Below are experts of layer 8 (counted from 0) of a mixture-of-experts language model. Rows are named router (the router's row for the expert), gate (a neuron's input weights, with its number), up (a neuron's input weights, with its number) and show model dimensions 320-383. Each number is 128 + 24 x the weight over its row's rms, rounded and kept within 0 to 255.
Before each expert's rows: a language model's description of what the expert responds to. This comes from a sample of Wikipedia text that the model never trained on.

# expert 15
It responds to: Abstract nouns for life, history and fields, often in section headings or titles: Life, History, career, -ology, -ation, education.
router [131 127 102 151 110  68 155  88 120 124 150 132 145 135 159 136 131 150 133 116 151 129  81  99 120 114 111 138  91 119 118 101 104 190 146  99  71  80 129 140 120  91 121  95 131 143  94 109  86 125  89 128  85 119 142 155 112 114 102  89  79 144 126 127]
gate0 [110 108 106 147 107  93 110  97  93 124 113 125 105 102 105 112  97 138  92 120 170 130 118  85 118  76 159 132 153 132 130 129 124 132  87 111  90  84 102 157 138 135 136  84 197 142 146  96 115 142 129 150 147 123 102 100 144 161 130 108 118 152 114 164]
up0 [ 89 154 137 170 116 125 103  92 155 146 135 126 136 163 139 170 135 131 125 100 187 164 139 111 138  90 127 102 161 113 136 136 124 163 134 128  83 130 125 169 150 123 157 116 131 102 131 117 128 123 144 145  90 115 110 118 144 155 107 106 108 146  79 162]
gate1 [145 176 139 118 153 152 106 159 140 109 123  81 100 139 155 106 139 111 150 136 128 168 154 129 153 112 144 130 152 176 118 126 151 158 152 141  70 116 115 152 142  91 111 122 119 133 129 127  90 100 123 156 157 138 123 156 187  99 126 145 146 156 102 118]
up1 [162 153 123 108 119 160 104 164 148 135 125  83 122 116 154  88 130 114 120  86 138 162 154 132 131 105 127 118 123 155 112 135 140 163 133 153  65  94 115 133 126  83 140 119 112 120 112 111  95  79  85 145 149 130 122 133 168 117 107 164 123 142 104 131]
gate2 [138 112 120 145 126 126 151 152 117 143 149 139 159 155 154 158  81 126  95 166 163 140 129 170 109 137 137 111 132 150 120 100 143  94 117  97 152  88 126 146 139 131 130 123 115 138 116 152 168 162 129  92  82 124 102 159 134 127  82 113 119 152 175 139]
up2 [113 169 120  98 129 155 124  82 150 117 137 108  71 128 125  95 159 122 151 112 102 124 109 138 147  96 138 143 136 124 137 169 131 131 135 140 112 159 140 111 124 112  82 137 134  98 163 132  90 103 141 171 144 128 160 104 124 150 148 143 121 117 108 149]
gate3 [124 141 136  99 145 119 118 102 122  99 128 139 101 100 106 130 155 120 113 106 124  81 104 137 137 107 117 115 133 134  90 144  95 139  97 162  82  89  65 131 157 169 149 114 165 122 111 125 115 138 164 131 116  90 143 109 152 165 110 132  98 115 113 122]
up3 [133 124 125  82 113 135 138 158 128  84 123 122 135 134 101 106 149 135 125 110 144 118  84 112 131 149 139 157 119 110 132 129 120 153 143 122 156 145  85  65 155 137 130 116 131 122 124 153 126 163 157 157  87  90 140 131 164 112 163 124 120 127  87  94]
gate4 [110 129 110 115 120 164  80 131 146 145 148 137 107 133 150 137 120 107 136 111 117 143 106 127 119 130 121 123 152 138  97 116  81 117 131  99 147 107 113 124  87 120 132 159 117 122 144 162 122 158 120 124  94 141 153  97 109 165 146 118 129 166 135 123]
up4 [120  97 155 163 190 164 139 131 186 129 151 114 140 141 141 133 148 129 162  92 146 138 156 174 130 112 123 100 129 134  85 134  75 124 105 145  96 106  97 105 100 148 126 181  62 128 133 136 148 136 153 126 131  94 110 157 151 142 102  77 130 139 145 103]
gate5 [128 133 136 152 131  80 158 102 114 121 103  96 129 180 112 123 174 100 141 113 117 137 110 117  96 124 105 122 174 116 101 121 148 133 134 181  57 109 144 113 191 128 119 126 146 121 123 139 157 154 115 159 134 168 116 186 155 123 140 108 128 168 134  98]
up5 [114 140 132 112 132 123 110 146 149 136 148 114 114 117 188 108  88 132  92 161 105 135 148 179 162 103 161 151 119 121 162 107 150 153 129 122 145 178 112 146 163 104 163 126 107 128 110 113 144 131 121  86 138 115 134  70 108 146 123 132 130 121 134 130]
gate6 [152  90 155 135 131 139 127 140  92 124 124 125 119  99 120 136 144 157 121 152 146 150 108 105  78 164 107  99 123  88 156 125  87  99 114 157 113  83  91 102 121 154 154  92 137 127  66 136 138 142 151 136 119 148 126 137 147 155 113 106 100  93 150 147]
up6 [153 134 135 137 134 154 105 148 122 133  97 138 124 124  85 124 163 124 172 118 126 106 116 138 158  94 151 125 116 159 134 134 149 120 113 123 150 165 190 138 136  66 156 101 131 152 136 166 103 140 139 140 111 124 121 113 173  97 118 114 131 153 168 168]
gate7 [143 110 111 130 126 123 127 109 106 116 169 101 119 124 104 162 133 128 105 117 144 162 139 117 160 120 118 116 141 146 125 179 155 132 194 132 116  89 123 136 157 142 105 106 163  77 102 125  95 130 122 158 140  93 170 169  87 163 168 117 108 116 131 127]
up7 [121 125 109 122 160 170  86 132 118 100 122 107 146 150 142 111 145 108 172 107  83 126 122 116 103 152 124 122 119 103  83  82 102 138 101 105 127 156 119  90 143  94 137 104 117 144 168 155 128 130 152 115 115 153 122  59 118  72  94 152 129 167 146 140]
gate8 [111 100  85 132  91 136  97 141 160 121 117 130 127 131 137 164 106 139 137 124 150 107  97 126 107 123 129 137  85 121 121 127 136 154 140 157 137 153 150 150 167  92 117 135 139 124 140 108 135 136  96 153 147 140 154 111 118 105 107 119 153 113 114 146]
up8 [159 128 139  84 147 131 175 145 146  88 128 133  82 105 109 138 137 112 144 116 117 147 142 155 168 113 105 134 198 124 150 133 124 138 164 124 143 100 135 110 154 160 148 153 155 104 147 130  92 100 104 125 162 114  37 112 120 145 177 153 129 147 129 114]
gate9 [179 104 135 130 151 166 100 107 115 111 121 156 130 165 110 169 137 129 107 111 114 138  93 129  98 138 152 176 116 121 124 132 112 134 146 135 149 102 175  90  76 144 137 151 165 163 130 112 130 113 133 103 121  68 111 115 120 146  78 120 101 114 119 128]
up9 [186 134 124 124 145 156  97 143 118 123 110 141 149 149 134 166 149 101 125 122 110 135 122 133 108 111 107 154 167 176 122 122 145 119 133 175 139 151 133  73 113 121 124 163 140 140 140 104 114 122 167 114 128  96  91 124 125 160  95 145 114  83  68 123]
gate10 [111 122 173  92 124 134 137 132 138 147  87 151 133 134 143 130 170  98 181  75 112  88 123 100 108 148 144 131 175 152 119 123 162 135 150 157 171 108 125 139 107 115  69 141 128 103 123 155  67 155 137 125 127 154  87 119 130 160 136 136 140 104 128 121]
up10 [133 129 126 118 122 137 130 121 121 149 121 102  93 127 154 124 129  69 135 132 146 210 110 131 144 105 174 113  89 120 125 132 106 141 154 132  99 138 130 109 148 155 125 139 129 119 119 111 163 118 151 134 131  93  85 135 104 125 155 105 101 105 173 137]
gate11 [139 114 114 161 151 126 135 154 112 151 144 129 163 165  59 127 119 125 124 110 169 146 136 144 141 172 169  85 158 130 126 165 101  79 123 125 122 158 119 120 127 157 109  87 141 125 103 107  98 139 147 113 141 154 144 118 124 121 127 121 101 134 158  70]
up11 [173 146 137 150 129 135 147 145  92  95 171 126 117 122 109 110 113 132 125 120 130 122 101 149 147 143 140  99 148 105 121 131 131 131 159 132 133 129  79 119 107  99 157 123 159 110 106 184 138 131 111  99  93  97 121 112 125 160 126 147 109 129  98 136]
gate12 [100 124 103 138  99 122 169 133 139 101 119 149 108 135 151 111  91  92 143 144 171 144 157 111 162 140 110 118  99 129 143 103 157 126 121 144 107 138 129 138 124 101 148  90 124 125  99 138 153 129 139 153 132 161 155  80 150 101 116 114 172 125 134  84]
up12 [124 106 159  63 113 165 142 129 113 125 107 111 109 149  82 168 150 147 150 163 151 120 124 179 145 127 112 118 137  77 111 112 127 111 155 128 131  98 106  89 158 155 122 112 116  90 121 132 175 137 118 112 128 125 121 142  96 127 123 130 190 154 145 137]
gate13 [152 132 104 122  92 129 110 105 111 107 125  89 135 128  91 126 151 118  98 109 143  96 128 162 140 123 117 136 170 154 133 135 165  92 172 143 109 151 121 104 107  87 156 160 145 123 146 170 118 116 116 154 125 135 125  94 124 150 144 155  95 131 137  67]
up13 [152 117 131 126 171 156 129 140 109 170 119 174 153 115 123 156 110 114 147 144 181 154 117 134 160 151 170 125 123 143 109 115 112 132 145  98 117 102 146 125 104 160 133 133 133 142 116 121 107 149 105 174 130 121 137  94 128 117 159 120 141  94 192 130]
gate14 [163 102 118 143 155 124 113 129 113 118 119  94 118 139 111 166  93 127 149 128 165 123 135 147 110 146 123 128 101 128 158 142 125 138 172 132 136 115 192 123 136 130 104 157 178 124 105 159 107 126 151 141 141 116 136  95 104 136 139 126 177 121 141  99]
up14 [106 118 108 106 134  54 133 155 127 184 142 153 132 141 127 133 166 150 109  44 136 156 119 133 154 112 150 149 157 184 126 142 147  96 114 122 156  97  83 116 120 161 105 142 107 101 141  73 132 127 159 101 132 141 147 142 109  96 136 142  86 111 141 125]
gate15 [107 111  72 111  91 108 158 111 164 124 147 125 145 154 109 107 107 121 178 120 126 115 132 141 156 162 132 113 100 109 144 104 127 166 139 122 123 138 139 147 118 105 118 129 169 143  85 160 141 100 125 158 106 131 145  80 119  90 125 104 106 145 133 123]
up15 [142 174 166 142 149 127 103 154 117 139 130 152 149 107 162 116 134 144  80 118 126  91 135 127 159  92 149 154 118 151 122  96 157  98 114 123 161 134  99 114 129 118 115 101 121 113 152  84 105 151 140 117 131 143 131 167 134 138 113 144 156 108 101 133]
gate16 [128 148  87 155 129 173 139  92 137 126 153 141 146 133 134 135 121  77 121  97 149 136 133 112 150 160  96 128 114 152 150 103 101 147 125 154 113 149 198 148 112  87 164 156 150 158 107 126  97 111 118 126 135 102 135 120 134 131 126 153 140 177 128 111]
up16 [149 125 151 115 147  88  94 169 143 142  83 134 104 123 122 123 134 184 156 155 110 126 104 114 104  80 141 151 145 138 109 157 166 115 134 137 137 113  92  87 121 124 107 110 124  84 144 126 150 120 138 128 113 154 107 108 119 123  87  71 109  86 113 116]

# expert 43
It responds to: Common nouns for things and designs like station, line, design, system, often word-internal pieces like ment in fermentation, plus the pronoun it.
router [154 138 117 132  94 114 151 109 140 141 138 141 106 118 143 154 124 112  99 124 120 144 126 115 143  63 135 136  81 125  90 111 139 114 154 107  97  82 115 134 132  76 114  99  47 151 136 183  46 130 100 145 120 109 147 116 109 153 111 117 104 127 128 144]
gate0 [121 132 156  96  92 134 144 148 124  99 128 145 118 133 143  91  97  80 135 122 111 112  70 129 112  95 128 131 148 100 132 144 168 113 137 144 120 153 133 152 145 107  68 139 127 123 105 116 152 141 106  88 120 153 126 114 139 168 123 122 113 121 148 105]
up0 [118 136 147 123  94 145 152 128 130 112 134 116 136 157 122 111  84 101 133 119 112 126 103 118 116 111 104 103 127 121 130 118 197 117 132 164 117 167 149 135 155 106  76 116 146 119  88 116 149 149 120  95  80 158 128  97 136 139 129 148 112 118 145  98]
gate1 [152 126 129 121 107 132 180 131 168 131 151 142 115 127 114 168 148 111 119 100 119 159 146 156 134 158 134 149 149 104 107 127 156 139  68 146 116 141 108 154  85 144  99 151 125 130 115 151 179 115 147 154 115 155 121 112 109 117 107 123 103 116 100  69]
up1 [111 143  96 137 116 105 114 120 151 150 113 114 155 125 127 119  77 161 122 132 130 107 103 145 133  82 110 123 140 127 193  98  97 116 162 136 128 121 159 135 116 154 140 104 110 141 139 142 124 114 111  89 111 140 108 128 113 140 132 102 155 159 152 173]
gate2 [113 138 140 142 112 125 112 119 131 117 148 178 143 126 122 137 155  95 119 129 109 123 117 131 132 101 138 125  98 125 133 164 119 138 123 107 123 125 121 143 120 133  87 100 147 158 145 142 155 138 120 114 130 150 120  87 147 189  71  89 140 177 103 133]
up2 [ 98 147 127 130 126 121 157 115 114 122  81  98 136 148 147 131 108 186 116 105  82 125 171 123 114 169 136 139 151  77 101 166 165 118 101 166 113 146 116 117 129 131 145 172 115 144 146 130 138 122 129 107 140 162 155 145 145  83 150 220 155 136 170 129]
gate3 [133 121  97 131 174 129 151 124 128 133 165 112 116  78 111  96 122 116  86 136 137  92 116 127 120  84 116  97 104  85 111  74 157 114 107 124 107 128 139 120 129 185  94 121 102 143 112 175  79 148  92 164 136 137 116 134 117 150 132  71 153 133  93 137]
up3 [141 141 117 111 133 136 161 135 131 148 135 126 125 123 130  71 142  92 121 202 127  89 114 141 111  80 132 101 132 115 127 101 127 115 104 107 122 148 145 128 126 184 106 121 131 105 125 224  50 126 100 135 140 122 135 130 126 127 142 106 156 141  93 136]
gate4 [197  99 120 118 145  83 140 152 118 110 113 112 123 116 114 150 108 110 151 122 143 147 136 132 116 113 143 139 122 107 119 110 141 156 182 128 135 112  83 113 153 111  75 139 146 130 125 135 118 129 107 131 151 117 110 118 125 149 135 135 135 157 127 106]
up4 [150  96 169  96 133 120 132 140 129 104  93  91 105 255 154 134 138 145 142 126 146 122 113 117 121 110 100 127 147 114 123 131  92 144 128 141 108 118 102 126 141 100 155 137 107 106 115 150  94 149 119 109 147 164 118 136 170 152 119 156 132 128 125 113]
gate5 [110 133 170 121 153 146 108 108 153 147 119 112 138 141 196 116  94 128 123  81  85 140 142 137 142 112  92 138 108  90 140  89 163 120 118  98 134 181 151  93 133 128 101 157 112 183 126 140 118 127 124 109 141 139 177  80 123 134 148 163 165 149  83 122]
up5 [135 107 123 112 136 112 130 127 106 174  77 100  88 145 128 164 163  86 168 177 118 133 125 126 151 131 158 121 141  98 124  94 162 111 152 132 175 136  98 115 119 131 166 137  93 136 121 106 147 124 140 135  86 129 120 117  95 140 129 125 161 120 151 173]
gate6 [150 142 131 110  91 149 178 158 118 153 124 114 115 122 183 155 119 130 135 116 125 117 109 125 179  93 101 119 134 145 111  98 132 123 116 126 139 143 107 154 108 121 130 117 191  94 176 141 112 172 106 138 112  68 124 128 122 199 111 129 127 100 148 128]
up6 [151 159 150 124  85 126 180 125  84 138  84 132  97 116 124 124 151 136 140 127 115 137 118 101 158  92 109 113 179 121 112  77 145 117 143 135 123 153 147 162 114 142  83 114 143 111 133 140 124 138 140 141 152  73 113 140 150 190 117 121 128  78 136 152]
gate7 [152 137 143 146  99 158 121 114 126 180 135 154 132 163 115 108 149 129 199 132 173 111 147 102 132 159 175 145 102 106 154 116 125  93 142 117 116 157 168 125 172 119 153 179 172 109 117 120 124 160 114  84 128 133 141 120 165 138 111 126 121 105 129 121]
up7 [158 143 127 135 102 128 114 109 133 160 135 207 131 136 130 114 113 152 191 119 155 115 135  69 128 133 174 152  91 133 188 130 142 101 115 117 155 143 186 128 139 109 136 153 141 105 118 116 120 173 116  89 134 124 161 105 127 136 122 108  99 104 117 148]
gate8 [115  82 131 135 130 170 139 146 157 163 131 152 118 162 129 102 141 150 126 119 106 147 111 146 156 159 129 132  81 161 112 145 108 138 138 137 160 148  93 134 103 157 133 102 136 121 117 129 128 132 118 133 119 121 187 150 115 126 122 160  99 115 156 110]
up8 [143 140 151  90 153 103 107 120  94 141 146 116 102  98 129 110 113 116 121 154 155 134 129 129 128  98 140 154 168  90 142 109 142 117 132 101  99 108 124 164 136  99 145 159  94 131 128 132 135 127 138  94 138 145  45 118 159  86 118 117 148 151 112 138]
gate9 [129 115 145  99 145 155 165 130 152 132 104 119  79 141 148 143  90  75 157 136 143 133 110 126 146 123 111 121 123 187 123 153 147 114 175 124 133 114 111 114 111 139  95  99  91 102 149 115 137 104  93 116 105 135 108 140 140 168  77 119  69 111 138 140]
up9 [ 95 115 153 119 150 109  87 125 125 157 126 115 151 128 121  98 139 147 105 145 142 127 121 129 136  91 152 197  99  82 127 112 137 112 101 166 145 130 173 141 128 107 167 160 122 118 132 153  65 144 160 175 162  91 122 133  90  94 135 127 181  94 156 153]
gate10 [146  86 157 128  91 120 165 123 137 136 123 107 113 136 129 110 142 188 136 127 153 146 142 128 140 104 132 119 125 150 160 130 160 130 106 109 129 147 161 126 122 129 160 152 140  70 121 129  98 152 203 136 143 152 149 171 153 121 187 103 130  70 120 145]
up10 [128 133  99 104 108 114 136 129 125 122 151 100 150 133 167 145  85 126  99 121 154 142 118 171 117 108 113 136 113 119 139  99 158 147 113 130 126  88 165 110  79 155 150 164 144 118 141 106 130 100 106 140 135 130 138 154 114 142 152 124 154  97 135 115]
gate11 [131 187 112 187 100 113 122 141 147 103 140 126 143 138  88 136  77 111  89 130 110 112 124 134 136 114 151 108 168 107 123 112 122 137 163 119  80 138 126 151 169  94 132  95 146 131 157 164 108  91 103 104 112 134 115  99 218 112 121 110 124 173  65 145]
up11 [114  94 128  96 148 139 149 110 143 141 109 132 119 133 158 117 163 165 150 139 112 135 142 152 129 127  94 107  77 137 131 139 153 107 111 133 190 137  99 117 106 165 104 132 128 126 121 108 134 129 131 130 129 151 140 192  35 140 134 126 147 104 167 124]
gate12 [ 90 145  76 141 152 148  73 103 111 113 121 122 120 129 153 131 119 140 120 165 114 146  97 137 155 110 130  95 125 140 126 144 159 133 128 144 138 130 122 108 117 135 176 105 160 152 148 141 139 114 132 145 127 131 166 130 132 116 131 145 104 175 113 134]
up12 [ 95  91 135 170 122 179  96 111 107 137 127 154 113 118 157 111 161 141 139 174 119 154 105 149 104 122 134 141 151 149 143 167 133 159 136 147 149 132 116 155 108 113 119 118 155 146 125 145 117 145  93 127  74 149 174 126 177 121 114 123 153 155 116 146]
gate13 [168 101 129 159 140 117 137  94 113 100 143 157 124 129 131 136 149  90 108  73 159 149 107  87 138 157  93 141 123 131 125 156 129  99 155 104 136 112 135 133 150  92 139 117 120 139 133 127 125 147 125  99 124 170 131 102  79 103 119 120 140 156 136 144]
up13 [136 110 138 142 148 121 154  76 156 107 138 153 113 111 133 110 168 103 113 107 108 124 104  91 165 148 108 156 110 133 141 144 151  88 107  91 115 119 131 127 147 100 142 115 118 161 120 106 123 143 114 120 124 191 135 132  93 125 118 121  90 142 145 130]
gate14 [174 146 120 102 139 132 137 163 147 149 150 184 107  95 122 117 175 113 128 117 123 130 107 136 129  86 130 127 121 147  89 120 105  99 148 126 143 136  83 196 172 123 111 159 153 113 118 146 160 148 117 131 137 127  85  76  94 131 168  88 115 136 150 147]
up14 [ 62 131 115 127 138 170 108 133 164 172 125  82 115 141  89 115 128 111 101 150 162 112 155 116 139 129 121 155 160 120 156 110 134 137  87 134  91 113 100 129 127 163 114 113  92 152  99 118 118 101  95 151 128 145 111 129  85 125 119 118 127  96 145 117]
gate15 [138 132 128 142 118 145  98 119 161 120 132 104 123 110  80 113 122 109 123 134 141  81 139 105 118 126 141 114 152 164 103 141 120 158  92 105 138 108 126 127 138 108 168 118 120 157 167 179 166 111 117 120 115 152 135 144 154 141 142 121 124 156 143 133]
up15 [125 142 113 113 164 141 134 110 161 121  97 102 149 127 131 149 104 142 104 140 125 151 137 116  98 147 136 116 148  68 161 128 162  88 147 176 136 121 127 122 104 147 122 119 164 134 105 137 122 104 110 134 166 128 123 182 148 141 152 127 129 141 135 182]
gate16 [145  99 113  93 114 119 143 146 125  98 131 139 131 106 149 111 114 115 128 114 126 107 112 173 110 138 138 119 141 168 116  97 153 123 116  84 130  79 154 125 129 152 105 146 130  99 119 127 137 120 123 113 114 138 135 112 121 128 137 117  99 143 126 127]
up16 [119 122 153 135 165 134 130 116 151 122 142 114 132 141 117 144 130 144 128 130  87 133 142 103 162 139 107 115 117 105 138 117 135 132  98 117 153 138 134 143 142 121 126  88 172 126 100 143 159 150 134 189 179  77 126 116 141 141 111 150 135  59 108 141]

# expert 38
It responds to: Sentence-ending periods after quotes or parentheses, and technical or abstract nouns and suffixes like weight, income, -ation, -ability.
router [126 136 132 166 108 132 138 100 131 136 158 130 146 101 177 136 115 116 106 110 137 135  96 115  93 150 128 146 137 145 106 111 120 125 150 139  88  69 146 152 140 128 100 104 125 125 117 132 105 120 101 158 126 110 116 123 132 105 118  92 142 158 145 143]
gate0 [169 115 137 104 131 140 120 135 159  71 146 132 147 186 112 191 141 129 161 149 173 129 118  92  63 135 130 132 120 133 170 117 140 117 146 114 146 144 115 147 135 111 129 128 131 136 133 146 161 129 102 107 134  99 135 156 100 124 124 114 107 152 123 114]
up0 [142 136 139  99 138 140 101 131 159 107 157 117 154 181 115 161 160 108 162 124 122 134 124  89 122 137 113 109 139 173 160 108 131 118 163 101 148 163 128 144 124 123 129 138 141 151 142 125 171 138 109 107 132  88 121 153 116 135 112 110 106 142 147 129]
gate1 [107 145 119  82 128 117 163  98 143 153 159 111 131 178 140 139 138 133 124 151 157 120 140 122 100 129  97 114 132 147 105 128 148 133 123 130 110 120 128 119  95  82 156 144 130  74 157 145 129 143 109 145 101  97 157  92 115 132  89 147 130 167 111 128]
up1 [135 171  43 125 167 150 156 102 146 145 137 131 127 199 143 166  97 136 144 138 118 145 112 141 145 113 132 121 138 159 118 123 153 105 115  93 144 157 133 148 126 130 144 135 124 117  90 177 163 132  76 158 129 121 121 137  75 138 143 140 111 136 128 114]
gate2 [126 143 119 118 119 122 123 135 170 128 151 124 123 145 135  94 131 135 157  97 135 147 138 137  90 122 117 158 133 169 118 155 172 107 162 130 145  94 153 113 146 115 146 144 106 135  91  60  92  79 141 102  75 130  89 104 146 118 154 108 125 116 108 134]
up2 [128 141 121  97 123 107 115 152 151 138 128 100  87 146 147 117 122 134 131 118 137 145 116 108 108 106 120 153 127 159  95 161 157 115 139 144 135  94 155 152 115 112 122 168 123 130  95  81 121  98 194 103 114 126  75 118 144 152 178 111 139 127 116 123]
gate3 [160 139 136 138 141  97 166  92  93 138 149 128 164 120 148 159 106 122 133 132 121 106 103 101 111 118 155 135 127 120 135  91 128 155 103 127 123 111 157 126 198 126 141 138 156 114 119 125 111 114 111 147  92 136 140 114 157 144 101 109 125 111 119  64]
up3 [145 154 125 140 117  79 163 116 115 123 129 176 140 124 175 151  98 152 156 131  95  93 130 103 130 117 172 132 139  75 115 100 104 120  99 130 129  95 123 109 169 103 101 150 175 124 138 125 121 113 125 145 128 114 174 148 132 127 135 110 124  77 105  81]
gate4 [ 96 122 129 157 165 168 122 107 115 120 155 116 152 100 151 104 117 123 125 126 119 164 150 153 142  96 100 141 116 167 114 136 118 161 125 116 129 116 135 131 111 153 164 104  95 153 121 137 104 138  99 114 102 147  91 151 132 103 129 126 105 123  92 149]
up4 [146  90 158 129 111 115 121  98 133 172 121  67 119  93 114 126 156  85 147 132 112 116  98 122 151 125 140 112 136 125 141 108 146 121 184  90  97 155 114 130 124  89 140 136 145 122 133 139 124 114 176 130 155 150 129 110 137 140 117 138 123 152 154 108]
gate5 [122 125 129  97 138 127 120 132 142 121 110 146 120 202 108 191  90 143 120 140 156 111  70 173 140 162 132 151 186 112 131 114 141  96 128 150 134 123 189  94 111 110 115 101 111 167  93 107 138 126 140  88  91 144  89 126  79  92 134 171 133 148 145 125]
up5 [134 118 150  76 115 132 108 109 133 111 110 148 117 169 120 164 106 138 130 135 171  94  83 128 154 134 130 130 186 104 140 100 142  85 122 145  90 123 182 104 113 121 124 109 104 163  86 109 149 124 115  71  97 103 105 127  87 115 135 168 106 142 161 127]
gate6 [122 117 106 148 119 164 129 135 132 119 104 170 111 149 161 148 133 123 104 121 121 112  79 130 146 160 118 115 159 127 181 105  98 127 101  90 138 134 141 102 116 150 119 122 149 120 119 101 161 140 141 110 102 126 139 138  69 146 114 112  85 110 145 151]
up6 [126 128 125 123 119 120 117 112 141 139 156  71 160  95  93 148 138 141 130 147 142 142 173 122  84 123 159 142 112 115  74 140 159 142 147 184 122 119 111 128 140 107 114 130 118 127 131 158 110 145 109 129 149 139 105 125 157 118 142 145 151 115 112 102]
gate7 [141 137 134 154 134 152 127 132  96 140 127 143 112  87 118 171 125 115 149  69  95  76 172  82 130 133 117  92 138 124  70 103  88 129  79 131  90 126 109 122 147 129 149 123 161 157 156 133  95 140 106  92 145 125 120 142 109  94 144 127 157 104 165 141]
up7 [174 113 164 159 139 143 128 157 134 116 106 132 140 127 142 110 133 133 145  93 101 129 159 144 138 136 155 115 138 137 140 109 142 106 137  78 127  98 149  61  79 116 119 133 133 147 142 154 120 120 122 120 115 127 120 144 159 136 110 170 117 123 158 123]
gate8 [114 107 128 157  99  86 125 126 123 102 110  82 110  85 135 129 114 113 146 128 139 101 134 131 174 133 114 119 109 138 120 160 122 133 122 136 110 123 185 136 145  97  96 135 127 113 129 147  88  84 144 145 171 152 150 115 144 155 140 132 124 114 145 104]
up8 [113 183 137 132 107 100 114 134 101 170 113 100 136  98 151 156 151 118 158 130  96 154 131 133 133 105 183 156 129 118 119  99 149 114 113 120 119 116 154 140 134  94 102 114 115  92 109 119 129  73 149 124 149 146 129  88  87 129 132 151 107 133 158 108]
gate9 [ 97 130 112 158 164 102 117 117 106 132 122 149 123  96 114 133 139 113 102 123 140 191 103 121 134 117  89  92 127 185 153 107 168 135 142 132 131 116 150 128 140 140 110 141 168 147 143 124 126 160  64 138 114 133 139  84  93 128 123 124 110 193 164 107]
up9 [135 140 145 110 136 111 132 112 154  98 105 152 138 109 125 190 133 128 122 122 126 140 135 121 136 131 153 114 156 137 134 137 145 140 150 138 168 150 171  99 139 111 116 155 125 122 139 118  93 119  79  79  97  93 124 172  94  90 104 148 130 144 114 108]
gate10 [105 104 124  88 127 106 165 113 204 148 180  82 104 139 114 144  97 114 166 103 157 127 167 119  69 125 125 112 136 123 130 138 145  89 156 146 132 158 141 125 130 100 139 157 149 101  97 128 122 146 100 116 139 101 154 172 155 137 159  32  98 141 134 148]
up10 [116 120 139 100 152 149 165 130 209 152 150  90 123 138 115 103 115 128 157 131 118 122 162 116  91 115 119 158 125 124 112 125 114  84 114 138 110 161 156 105 128 107 118 164 138 118 124 143 142 173  77 142 131 116 144 193 170 149 176  69 112 117 139 142]
gate11 [149 104 115 119  98 169 110 132 175 125 135 112 110 139 168 125 124 153 143 163 149  66 107 131 101 114 124 130 101 121 155 121  70 141 121 137 125 118 161  93 112  94 161 129 130 134 134 126 135 116 109 145 158 116 141 166 158  92 109  80 141  98 109 150]
up11 [100 141 112 151  88 102 110 136 134  50 157 102 122 111 131 149 110 155 130 155 134 126 120 141  91 144  77 115 100 146 143 149  86 155 113 158 106 115 129  82 156 110 162 122 155 122 145 115 116 151  99 153 121 119 103 135 117 128 140 113 159 128 115 149]
gate12 [148 126 112 132  98 105 111 135 173 122  90 143 192  93 139 105 142 124 120 136 126  87 137  97 107 103 112 137  70 132  90  99 168 104 125 107 117 120 119 114 124 113 106  95  97 144  95 146 117 134 144 185 122 141 142 149 134 138 100 127 122 157  99 144]
up12 [155 125 133 112 141 156 136 107  92 150 126 132  89 168 118 114 153 133 138 113 142 182 124 149 133 168 116 175 168 147 172 133 113 172 148 127 123 131 115 139 119 140 110 155 133 104 173 119 143 110 124  73 159 105 116  98 161 143 138 121 128 111 168 130]
gate13 [122 139 133  98 101 106 141 125 103  85 134 120 164 157 127 184 162 140 159 145 179  90 108 124 156 181 104 107 156 129  98 147 135 159 156 110 119 125 106  90 143 122 133 147 132  97 100 135 128 105 172 118 141 131 105 150 119 105 126 112 123 146 132 170]
up13 [129 127 149 104 107 116 155 100 127  96 147 131 168 143 114 162 132 128 174 158 160  86 139 143 131 189 152 118 165 104 160 123 154 107 158 123 148 118 114 109 142 119 148 169 125 106  86 142 109  94 137 121 134 152  92 132  98  93 151 111 147 106 120 178]
gate14 [138 123 131 145  88 124 120 137 140 109 132 107 126 154 157 122 104 160 118 135 130 127 110 165 130 108 118 114  84 142 122 136 136 125  75 171 142 105 168  92 129 140 118  95 118 121 146 113 121 142 117 133 103 121 111 131 135 105 156 100 136 130 108  98]
up14 [135 150 147 149 111 128  90 116 100 116 108 155 133 128 107 103 149 124 153 147 104  84 131  98 109 131 119 138 139  95 141 137 102 142 181 117 112 122 110 120  96 126 109 117 154 121 105 119 124 142 173 128 197 158 145 137  99 117  87 108 117 161 139 151]
gate15 [124 129  88 171  94 131 126 129 144 116 111 108  99 134 102 130  99 137  96 154 120 140 147 129  88 153 152 128  80 135 154 132 150 165 122 104 132  67 148 113 146 150 138 136  87 112 153 128 125 102  94 152 115 152 134 119 155 135 157 143 125 150 137 136]
up15 [171 153 122  98 115 141 118 113 142 144  88 114  96 126 125 121 105 123 136 135 120 166 137 120 108 139 111 112  79 144 164 103 161 133 120 106 149 118 158 121 131 129 108 130 138 101 105 100  98 112  87 181 127 134 111 130 108 161 139 134 102 126 168 143]
gate16 [ 84 127 136  90  74  92 126 154 124 103 123 143 108  99 123 127 165 102  95 152  89 117 163 100  93 115 130 125 111 157 103 127 124  43 105 154 131  94  84 148 122 137 147 147 153 124 127 120 133  83 117 148 155 116 177 151 147 184 118 131 125  94 115 140]
up16 [148 137 114 135 178 171 143  96 136 122 141 124 152 180 142 147  88 117 152 139 167 139  71 148 156 124 124 133 147  77 151 123 121 200 129 100 116 151 169 127 123 117 102 136  94  93 128 127 115 168 117  95 118 153  83 106 105  67 140  99 135 145 124 110]